Weights of a small mixture-of-experts language model, trained from scratch on English Wikipedia.
Size: width 160, vocabulary 8192, 6.24M parameters.
Experts: 4 picks a token, a sigmoid router.
Training: 519M tokens, 7920 steps.
Below are experts of layer 5 (counted from 0) of a mixture-of-experts language model. Rows are named router (the router's row for the expert) and show model dimensions 80-159. Each number is 128 + 32 x the weight over its row's rms, rounded and kept within 0 to 255.
After each expert's rows: "raises" lists some tokens whose logits its average output raises strongly, later layers aside. This comes from a sample of Wikipedia text that the model never trained on.

# expert 23
router [178 135 145 159  83 137  80 195 105 100 170 156 114 151 123 108 163  96 120 102  68 168  80 138 121 117  87 110  80 119 152 124 138 101 109 182 126 183 170 157 127  56 129 142  81 186 116 140 116 117 129 145  84  76 121 120 162 171 118  94 127 136 111 181 115  58 107  75 203 146 107  88 117 148 106 152  81 124 148  91]
raises: "-", "|", "The", "=", "In", "Man"

# expert 5
router [ 67 120  85 146 114 128 138 196 164  85 147 104 157 131 153 142 120 150 150  92 189 107  89 159  49  86  78 154 123 127 131 129 132 142 130 106  81 181 137 174 120  82 115 105 113 107  87 140 164 192 130 154 108  78 110 104 116 106 131 110 115 107  65 137 126 115  86 124  79 135  98 154  95 173  78 119  94 126  60 102]
raises: " In", " The", " However", " On"

# expert 25
router [155 132 112  95 130 109 192 123 172 136 131 167 123 165  89  86 167 160 158  53 103  82 128 146 125 113 126 143 175 159 149 142 136 146 124 100 114  92 136 151 105 135  97 107 116 165 145 161 148 153  73 154  83 112 115  88 179 151  73 102  60 113  81 171 194  95 128 173 132 139  98 228 139 108 121 121  64 166 157 114]
raises: " the", " his", " its", " this"

# expert 22
router [126  99 104 115  88 165 139  91 144  76 190 159 134 126 119  91 176 136 147 100 158 161 122 158 108 107  59  45 156 125 110  86  62 112  98 103 145  91 153 134 111 155 113 102  67 123 108 158 162 119  76 160 148  89 121 150 183  90 152  68 104 181  74  89 152 125 122 128 137 140 114 115 134 157 144 148 149 167 115 125]
raises: "MS", "sis", "Per"

# expert 24
router [ 78 123 148 147 127 164 178 118 111 123 156 130 106 119 124 123 145 136  93 145 102 115 141 180  66  49 105 126 150 103 142  52 107 154  95 138 122 171 119 164 145 116 154 146 165 161 134  92 123 106 112 164 142 118 140 144  79 146  65  71 108 102  76 121 132  89  79  87 174 124 122 181  92 146 123 161 128  75 125 118]
raises: "ir", "use", "ille", "pp", "ise", "iss"

# expert 9
router [ 91 102 102 179 128 157 111 151  83 106 148 152 174 150 102 176 146 125 115 159  80 120  98  96 107  82 109 176 115 119 182 129  98 147 127 108  91 156 127 191 168  87  81 153  88 165 122  93 113 129 139 215 161 132 146 116 160 125 108  83  99 155  63 179 166  76 173 135 175 148 124 175 149 113 129  95 103 158 126 151]
raises: "ais", "ree", "ud", "uss", "itz", "ount"

# expert 17
router [173 161 114 124 125  99 147 152 148  80 172 120 157 119  88  97 206 122  93 179 152 119 111 172  94 125 119 144 121 145 151 118 113 125 119  84 122 144  84 130 150 117 123  70  90 160 160 162 113 196 131 134  92 104  91 173 200 124  95  68  91 125 126 129 182 105 132 139 130 138  36 140 130  98 154 111 121 120  81  48]
raises: "is", "ly", "'", "s"

# expert 28
router [150  96  86 134 114  93 142 139  91 147 178 197 117 105  24 112 155 147 151  92 167 126 101 130 102 130 105 184 120 137 176 156 134 148 130 126 111 167 106 208 154 130  92  85 100 139 139 129  54 143 157 171 164 127  81 161 174 114 134  51 100 120 102 188 112  85 112  90 164 129 125 144  54 134  84 157  90 127 111 159]
raises: "ym", "ation", "ith", "ating"

# expert 12
router [145 184 129 137 111  88 123 127 111 103 186 134 107 115 115 151 168 156 207 105 167  82 115 127  80 153 131 131 158 118 165  75 134 124  92 173 152 102  83 145 125 135 111 154 110 139  89 142 129 120 183 161  80 111 145 154 142 150 167 130  55 140  43 128 144  56  70 131 157 132 129 160 139 131 128 153 132  98 135  89]
raises: "'", ",", "l", "-"

# expert 1
router [119 143  87 153 131 157 129 160 114 131 130 132 113 177  96 114 148 175 181  80  89 159 127 126 106 100 105 152 113 171 125 135 130 117  66 106 113 143  83 213  44 115 102 118 161 160 145 124 112 121 106  99  43  87 101 130 148  88 160  97  68 161  66 138 144 115 132 126 146 144 111 171 156 152 182 138  78 162 127  58]
raises: ".", "ram", "rist", "\n\n", " ft", " ("

# expert 14
router [ 97 115  90 124  89 168 124 169 128  97 127 131 181 130 107 150 183 145 172 134 155 149  96 208  79  97  77  97 129 157 127 158 116  92 159  71  91 152 160 185 147 110 134 120 116 143 114 170 146 162 105 124  84  53 123 128 175 107 192 130  38 140 130 143 153 128 129 190 175 141 153 128 141 106 166 120  84 153 102 103]
raises: " The", "com", " In", " \"", "\n\n"

# expert 4
router [ 88 101 121 109 124 160 141 105 109  69 200  98 195 172 117 172 160 103 132 120  74 182 138 181  89 132  90 131 166 130 121 131  64  80  97  85 146  96 140 159 116  87 134 133  93  95  83 105 101 173 165 147  80 103 151 124 180 162 161 124  80 101 117 103 154 117 107 145 146 157 117 134 141 135 152 138 124 150 138 169]
raises: "D", "T", "L", "S", "O", "N"

# expert 0
router [160 115 131 119 139 155 129 120 149 120 160 134 144 176 151  96 136 164 133 118 106 144 113 146  65 137 153 178 112  88 199 139 120 128 116 104  74 109  90 117 137 145  85 142 110 119  96 129  85  78  88 132  66  82  89 139  97 176 166  96 144 193  83 124 138 135  90 180 157 138  94 172  79 164 110 147 120 131 125  66]
raises: " by", " as", " with", ",", " at"

# expert 15
router [195 153  81 157 127 105 122 179 149  72 170 124  72 170 130  96 124 160 172 136 170 158 150 201 136 153  88 125 121 100 110 148 110 103  90 112 117 147 150 147 115  79 130 122 125 132 140 136 123 124 115 148  54  69 104 156 197 135 156  67  81 156 147 171 101 127 134 102 183 157 161 139 116 133 105 120  90 156 120 109]
raises: "=", "In", "The", "\"", "|", "On"

# expert 29
router [114 104  80 122 110 133 175 130 145  88 167 131 130 177 189 153 177  93 113 115  85 139 141 163  82 113  86 174 112 130 126 136 105 155  91  94  95  90  92 148 102  98 143 143  91 131 104 155 104 134 125 164  88 119 111 137 153 121  99 133  81 105  82 100 150  74 104 107 133  94 168 118 153 103 129 106 138  65 105 140]
raises: "9", "th", "8"

# expert 11
router [113 112  82 140 161 106 133  83 190 138 127 104 146 182  50  99 147 171 121 101 165 153 134 133 135 137 103 146 143 147 105 151 151 101 164 134 128 141 125 157 142  99 128 103 122 166 176 135  84 152 130 136 123 101  77 136 131 176  81 114 116  88 110 141 142  63 145 100 104 141  73 156  63 139  98 153 114 153 118 123]
raises: "ing", "ed", "al", "s", " that", " to"

# expert 13
router [106 141  71 141  91 100 179 112  86 118 170 147 104 105 130  91 150 159 148 108 192 165 101 131 173 115  68 192 100 124 125 122  97 126 121  96 105 135  72 185 136 184  83  84 120 177 131 130 109 139 102 136 169 125  95 156 173  90 175  52  58 144  85 115 101  33 123 118 110 135  76 130 109 160 142 121  92  98 103 127]
raises: "anti", "ness", "get", "ase", "eta", "lt"

# expert 26
router [132 169  70 129 127 182 145  94  98 130 140  94 162 175 113 155 103 192 151 107 192 154 151 100 130 173  77 170 104 152 169 132 101 145 108  71 111 133  99 126 119 132 128 117 145 170 105 126 103  93 105 146  59  84  68 147  85 162  99  95 137 123  80 129 172 113 122 162 125 168 137 177  68 154 108 135  90 119 167 141]
raises: "s", "ers", "ing", "d", "ary", "m"

# expert 8
router [122 128 125 153 119 172 152 163 157 118 106 101 173 117  85 114 147 112 154 114 182 152 119 146  55 142 115 148 173 153 189 120  97 124 147 132 124 117  53 101 108 131 138 144  87 154 115 169 136 122 101 150  33 110 141 112 171 186 162 146  88 163  83 104 149  79 114 100 110 125 126 120 101 133 168 132  96  91 135 127]
raises: "s", ",", "-", " ("

# expert 2
router [115  71 186 158 119 115 139 149 127 131 187 123 173 129 117 148 151 140 134 139 116 125 168 169  96 114  96 126 132 138 161 153 149 144 103  73  83 104  80 139 127 135 133  91 168 101 118 135  98 127 176 177  66  92 136 108 111 119 129  38 105 189 139 122 129 126 114  78 131 139 159 150 114 132 139 165 104 142 109 131]
raises: "\n", "  ", "\n\n", " —"

# expert 7
router [129 122 116 140 140 136 182 151 138  62 148 149 139 199 182 101 175 138 146  81  97 153 122 137  46  95 127 152 131 101 168 156 103  91  73  86 126  97 105 153 108 111 116 151 111 170  95 155 102 127 110 111  66  89 112 152 134 119 137 132  79 179  68 104 167  48 103 132 167 125 166 141 142  93 101 145 151  74 109 113]
raises: "7", "8", "9", "6"